From a checkpoint of a small mixture-of-experts model trained on Wikipedia: 48 experts in each of 20 layers.
Below are experts of layer 17 (counted from 0) of a mixture-of-experts language model. Rows are named router (the router's row for the expert), gate (a neuron's input weights, with its number), up (a neuron's input weights, with its number), down (a neuron's output weights, with its number) and show model dimensions 480-559. Each number is 128 + 24 x the weight over its row's rms, rounded and kept within 0 to 255.
After each expert's rows: a language model's description of what the expert responds to. This comes from a sample of Wikipedia text that the model never trained on.

# expert 43
router [130 185 137 164 127 110 118 149 129 153 125 106 141 119 135 117 107  95 149 123 130 113 132 130  85 105  77 106 126 153 121  97 112 154 109 158 187 169  95 101 136 124 109 101 145 156 119 144 129  98 156 175 114 157 128 111 103  74  96  83 120 167 141 142  85 140  61 155 150 118 108 140 135 147 129 145 176 106 123 159]
gate0 [107 153 153 125 100 137 101 135 180 144 104 128 116 110 174 113 157 107 154 113  92 153 117 171 178  97 108 136 123 109 135 133  98 167 106 137 124 126 107 140 127 104 118 134 123 184  93 107  98 140 153 101 126 170 126 153  99 140  85 139 124 150 157 103 134 170 123 156 178 111 127 123 128 141 153 112 117 121 161 121]
up0 [145 146 108 156 142 104 117 114 104 105 141 170 121 151 102 167 105  72 115 144 139 151 144 115 129 115 102 135 108 160 125 117  97 117 102 152 138 123 138 179 116 107 145 108 119 101 153  95 159 110 130 141 158 107 163 154 107 118 116 124 129 176  95 168  91  74 148 136 107 142 105 114 108 178 121 139 103 108 124 125]
down0 [127 155  98 124 140 160 116  79 107 153 136 115 153 114 101 185 159  95 201 141 132 121  98 101 106 156 121 145  93  97 141 115 105 155 125 159  86  89 129 134 115 120 132 138 169 129 115 109 134 118 137 103 131 116 121 177 116 125 147 139 130 105 108 180 124  99 130 105 125 123 120 139 136 112  70 155 127 173 119 142]
Asian and foreign names

# expert 35
router [109 167 118 134 160 119 154 126 169 134 139 156 114 171 157 122 102 111 151  85 106 133 139 140 102 112 113 118 100 140  81 118 109 185  99 113 117 151  69 122  85 100  98 109 141 136 100 119 142 110 121 106 122 120 141 143  96 140  46 109 130 147 111 132 148 156 126 138 143 144  95 130 144 166 126 167 153 111  88 152]
gate0 [143  72 142 144 127 183 106 111 116 135 133 113 113 125 149 162  99 122 135 164 136 133 122 138 131 150 123 135 159 143 117 147  97 105 136 111 142 111 146 132 143 113 141  98 181 127 145 114 106 158 122 117 113 160  89 154  96  98 133 143 170 164 130 116 169 104 135 119 138 111 113 166 135 130 124 117 108 114 160 109]
up0 [139 153 106 117  87 130 144 147  97 127 151 139 121 115  83 137 124  85 149 111 104 115 174 105 135 163 126 129 112 135 133 133  79  86 112 133 117 104 129 117  89 120 138 137 113 136 155 132 164 129 143 137 133 123 138 126 128  95 142 140  86  88 178 123 111 109 109 189 143 164 112 111 136 100 152  88 163 147 148 100]
down0 [108  93 122 104 104 111 140 159 112 161  84 112 129 158 126 102 134 133 130 123 134 128 127 136  98 111 110 124 109 129 118 135 131 111 110 131 142 103 110 133 109 171 106 120 122 144 160 140 151 161 100 130 152 159 128  99 145 152  88 101 163 170 119  90 147 144 105 144 118 107  61 110 133 144  94 173 156 136 166 153]
Consonant-cluster word starts

# expert 34
router [120 134 159 131 120  92 126 142 114 161 168 126 131 139 146  84 113 141 161 139 126 110 122 123 109 142 126  81 108 132 100 122 119 108 110 170 157 145  93 109 152 126 116 123 118 131 108 133  84 101 138 102  87 106 169 106 103 105  97 119 120 137 148 113 114 124 140 129 141 115  97 160  70 176 115 127 157 151 118 106]
gate0 [136 103 150 116 142 144 128 129 163 103 133 130 129 140  96 117 121  89 156 127 122 153 109 133 121 160 152 117 158 118 138 150 118 117 135 192  72 117 160 137 169 161 126 158 127 151  54 132 113 152 120 131 128  87 130 150 149 123 145 142 126 100 140 142 149 133  98 117  86  98 121 132 111 124  73  79 127 139  81  70]
up0 [161 120 153 145 124 136 130 119 165 143  97 149  96 134 127 125 119 119 108 119 110 141 107  94 103 156 101 180 134 122 162 113 111 140 119 124 132 157 200 129 118 129  98 116 122 150 108  96 138 135 124 127 116 107 135 168 151  81 122 148 133 127  94 138 156 181 100 154 124  97 167 142 177 126 128 124 166 129 104 156]
down0 [112 147 126 163 138  98 157 108 121 124 130 159 138 138 113 152 145  80 134 126 176 116 141 124 129  88 127 144  90 109 132 117 150 166 130 106 135 147  88 137 119 114 134 128  98 120 116 152 111 142 131 108 146 139 179 155 107 139 142 134 130 124  66  59 132 144 116 142 115 144 120 184 140 140 154 148 140 128 125 166]
Vowel pieces, French names

# expert 23
router [ 88 137 135 158 119 127 155 164 128 120 174  95 163 137 107 116 116  99 157  99 107 123  75 147 128 118 122  98 142  75 103 120  79 107 111 175 120 163  89 108 136 116 112 157 100 164 110 135  77 126 150 147  93 119 153  86  77 131  82  98 120 169 130 121 114 147 117  94  95  90 145 134 159 151 157 153 138 122 109 136]
gate0 [ 81 122 123 118 123  93 101 168  82 116 121 112  98 110 146 154 136  89 128 113 128  99 124 113 150 112 154 137 117 118  61 110  96 128 119 152 127  92 142 155 102 121  97 115 163 170 161 105 159 104 108 113 140 117  97 169 115 164  90 135 164 127 110 104 152 125 150 114 151 150 126  98 148 107 128 155 135  99 128  80]
up0 [116  80 135  86 115 107 157 108 114 146 164 147 104 103  98 154 112 116  89 142 159 137 101 129 171 134 131 151 117 120  67 140 130 145 126 142 160  79 102 135 116 141  98  90 148 134 176 132 156 123  72 130 176 119 118 152 125 141 123 119 130 107 115 160 144 128 147 122 128 103 167 129 143 133 133 147 155 106 116 151]
down0 [164 130 154 103  94  99 144 124 133 137 107 123 116 115 116 156 121  95 102  75 123  93 100 127 135 153 163 130  90 121 141 142  87 110 145 135 106 139 123 123 137 161 147 114  75 156 137  89 135 128 112 128 122 147 164 136 123 156 128 115 130 163 111 158 105 139 137 131 122 135  92 153  78 100 117 134 159 129 142 121]
Latinate prefixes, place names

# expert 46
router [140 113 121 141  95 157  99 168 104  98 138 114  83 131 153 107  68 120 161 120 122 117 131 146  91 117 108  91  73 108  82 135 115 120 112 159 151 122 126 124 133 136 115 131 147 143 126 123 139 146 111 105 135 137 175 119  96 161  95 105  97 134 134 165 144 120 130 147 109  99 124 115 134  88 142 160 145  99 128 135]
gate0 [183 137 130 179 135 119 147 168 172 178 140 102  86 148 165  96  51 102 177 130 114 124 113  96 117 114 142 143 127 126 130 127 156 147 189 155 163 115 146 111  92 181 175 113 110  98 115  72 147 173 142 162 126 139 137 115 114 137 137 102  89 141 136 120  93 117  98 118 110 126 113 116 138 121 124 118 132 173 146 122]
up0 [118  94  69 110 120 145 110 132 115 126 149 122 125 121 119 115  62 151 151  96 131 109 146 122 132 149 135 136 158 137 130 129 125  97 129  81 149 107 136 119 161 168 142 155 132 139 157 104 142 112  99 128 161 118 124 128 137 164 137 152  74 126 111 144 126 111 114  74  87 150 133 121 114 112  92 145 112 164 114 156]
down0 [122 116 114 166 106 139 179 122 132 106 146 162 119  96 108 148 147 144  96 145 113 127 132 148  91 158  94 157  79 114 134 106 131 141  91 116 142 131 134 118 125  89 107 159 125  90 151 106 104 119 132  76 152 148 128 122 151 140 126 118 135 130 101 116 114 120  94 128 111 185 134 152 126  93  77 110 129 163  86 120]
List and layout tokens

# expert 2
router [100 161 191 164 140 100 120 143 144 123 147  90 120 142 169 112  97 108 144 111 123 117 154 157 113 141 111  99 148 150 121 114 132 141 133 141 158 130  92 114 138 110 107 128 179 125 101 110 134 154 158 158 136  96 142 129 104 109  80 108  98 128 117 146 111 159 121 133 103 149 130  96 116 115 118 150 138 128 151 175]
gate0 [121  61 152 155  96 120 169 134 149 124 151 157 130 109 109 159 162 147 107 122 154 169 159 134 104 147 130 135 142 133 145  90 142 133 158  77 159 160 129 119 100 114 112 146 138 127 120  94 161 138 118 122 161 133 150 144 153 136 132 134 112 150 121 128 117 118  69  79 129 130 111 100 158 126  95 140 141 128 152 133]
up0 [130 102 151 111 133  93  88 108 107 121 144  58 130 123 153  97  81 160 125 131 116 132 141 146  96 101 148 157 101 146 137 144 151 137 128 159 121 126 115 119 142 128 140  85 154 112 146 143 159  96 132 129 127  91 144 158 132 128 120 137 121 136 143 131 170 132 139 147 135 131  63  94 138 195 177 133  84 120 103 131]
down0 [113 108 119 129 184 147  81 150 112 179 163 112 160  97  56 132 106 126 123 121 127 136 159 131  88 142 146 133 153 160 136  99 145 100 121 110 114  84 159 135 104 131 138 117  76 145 112 131 148 136 104 164 143  96 116 137 128 132 139  95 148 176 138  92 141 157 155 143 157 131 125 158 180 144 142  92 149 181 109 109]
Name-medial vowel pieces

# expert 1
router [148 133 142 162 145  79 118 175 109 101 181 119 125 121 156  88 105 113 120 135 138 119 154 177 104  94 107 118 111 146 116  98  97 158  91 175 154 140 114 148 114 146 103 126 112 154 141 116 120 121 115 133 107 152 175 111  82 122 132 122 133 141 129 120  92 139 144 167 136 112  89 127 112 108 117 117 137  81 140 103]
gate0 [122 129 165 159  97 157  93 154 135 191  94 105 134 123 101  94 159 114 139  89 112 121  95 151 121 169 157 135 136 103 109 137 138 107 167 164 118  63 156 157 119 100 143  84 144 102 159 133  95 122 129  76 104 141 100 212  94 157 129 128 142 122 123 119 164 133 115 114 146 118  90 143  92 133 138 132 110  76 130 137]
up0 [113 119 169 125 135 115 105  82 109 188 103 146 127 132  77 166 112 126 153 169 107 165 125 141 112 145  98 158 100 165 130 152  96 138 113 148 125 155 134 157 125 164 130 133 136 118 129 138  82 110  88 120 104 134 122 171 141 127 133 158 148  93 139  94 134 138 152 131 161 107 132 116 134 123 129 135 126  89 105 162]
down0 [155 124 119 109 114 134  82 114  88 142 135 133 139 170 116 128 115 109 134 109 128  99 104 153 153 151 131 141 127 115 167 144 120 153  99  99 142 119 150 102 131  85 115 132 120 117 117 151 138 129 143 112 149  75 165 126 143  96 115  90  71 162 109  60 155 107 130 133 142 128 120 161  92  99 143 137 174 129 123 145]
An/ar word starts

# expert 36
router [117 110 158 150 123  87  89 174 123 108 130 130  96 165 191 143  97 112 161 144 123  85 145 169 103 124 107  87 118 168 116  95 113 141  54 158 156 132 106 138 125 127 143 134 152 132 112 139  94 150 156 106  88  97 179  89 100 104  98  79  90 199 161 110 130 105 166 158  94 135  83 146 106 145 131 166 166 147 122 145]
gate0 [124 125 104 109 104  81  93 141 151 142 127 169 117 130 141 132 141 120 113 116 136  82 115 161 128 111 132 114 115 104 148 135 135 150 119 134 114 147 106 115 139 136 127 163  93 115 137 102 137 138 101 125 171 147 143 130 143 155 127 124 124 125 125  76 128 100 133 102 106 148 105 138 143 186  79 139  97 110 109 110]
up0 [110 116 135 137 168 137 129 124 127 160 128 145 113 145 148 165  95 147 138 156 106 155  95  80 159  87 169 162 130 159 154 150 143 141 140 134 104 166 162 175 109 100 119 109 118 164 148 135 125 182 163 101 113 193  97 106 133 118 112 162 115 153 116 101 175 139 158 129 111 127 104 171 103  95 153 144 107 107 130 156]
down0 [120 136 184 129 142 138  90 137  96 108 157  85  98 154 137 140 109 135 143 158 114  89  97 126 129 115 139 131 135 117 128  62 100 150 116 186 139 137 125 157 179 134 113 128 191 120 130 191  90  95 147 128 135 110 145 136 124 171 144 163 133 126 145 155 141 133  89 124 149 149 130  94 144 163 149 167 118 151 144  74]
Indefinite article, descriptors

# expert 17
router [107 126 148 167 100 131 138 154  97 113 133 129 118 154 188 120 112 106 141 135  87 117 135 129  89 127  92  90 101 153  92 139 124 108 116 130 144 115 127  67 120 117 128 106 122 136  89 164  98 132 184  98 117  99 180 117 137 116 132 108 119 127 173 129 137 130 159 136 132 148 142 113 116  97 133 172 163 113 123 167]
gate0 [ 88 122 110 170 133 131 128 107 136 118 151  87  99 136 134 138 137 138 120 115 147 110  84 127 125 136 119 117 106 159 150 128 142 146 159 148 123 133 125 138 120  59  95 129 141 122 148 115 166 141 114 127 130 136 154 131 103 143 118 114 112 126 121 147 168 110 134 115 105 155 145 146 131 109 174 152 144 163  95 100]
up0 [115 118 131 125 125 125 135 166 157 111  77 165  96 170 113 100 101 149 152 137 108  92 138 155 142 127 115 110 115 151 126 127 150 149  80 144 160 171 145 190 126 112 127  94 111 124 138 182 104 140 184 162 110 117 116 110  98 142  93 118 158 108 103 165 113 133 105 125 174 129 128 111 118 138 127  98 143 158 129 102]
down0 [131  60  89 122  88 124 115 156 127 124 154 136 150 126 166 157 114 114 186 142 121 100 133 121 154  73 103 119 131 147 188 147 116 151 108 107 161 152 124 141 177 110 140 134 140 110 100  92 127 107 131 113 136  78 100 120 113 158 123 125 160 137 133 101 100 105 139  88 137 107 107 126 100 130 135 153 127 183 134 143]
Quantifiers and adjectives

# expert 22
router [126 163 107 191 168  94  99 158 112  75 165 109 104 129 151 118  99  99 144  92 114 112 127 129 114 131 113 100 147 183 115 111 138  77 130 159 151 181 110 133 113 127 104 146 134 134 118 121 142 138 160 126  97  86 157 125 131 130 149 146  75 141 124 144 111 127 132 167 121 107  97 117 123  93 155 154 146 115 151 124]
gate0 [116 105 132 104 158  94 149 103 117 120 157  84 161 163  71 136 160  97 115 147 178 166 145 156 138 128 150 137 109 156 135 119 107  76 131 132 152 120  92 132 147 140 127 110 111  93 117 155 130 122 111  84 146 128  91  88  64 137 147 131 149 130 130 126 107 156 160 130 121 142 115 175 148 138 140 119 151 162 120 120]
up0 [132 121 133 137 130 140 146 115 110 159 112 126 142  98 135 150 121 119 145 130 163 121  82 118 117 135  84 125 159 134 124 110 143 130 120 120 135  91 148 118 120  98  89 132 164 143 158 141 125 126 163 157 111  80 148  99 125  82 134 122 125 100 126 105 120 104 111 104 173 119 147 134 123 142 106 119 178 138 139 105]
down0 [ 98 126 135 137 128 130 161 103  95 142  79 119 121 121 126 142 135 116 175 108 116 119 148 128 139 109  95 146 180 124 125 134 107 130 154  80 130 126 109 161 148 115 149 116 149 142 177 102 107 131 143 134 114 176 133 131 167 115 171 160 124  98 159 126  89  92 139 143  92  98 176 100 151 124 151 117 130 121 135 120]
Determiners before nouns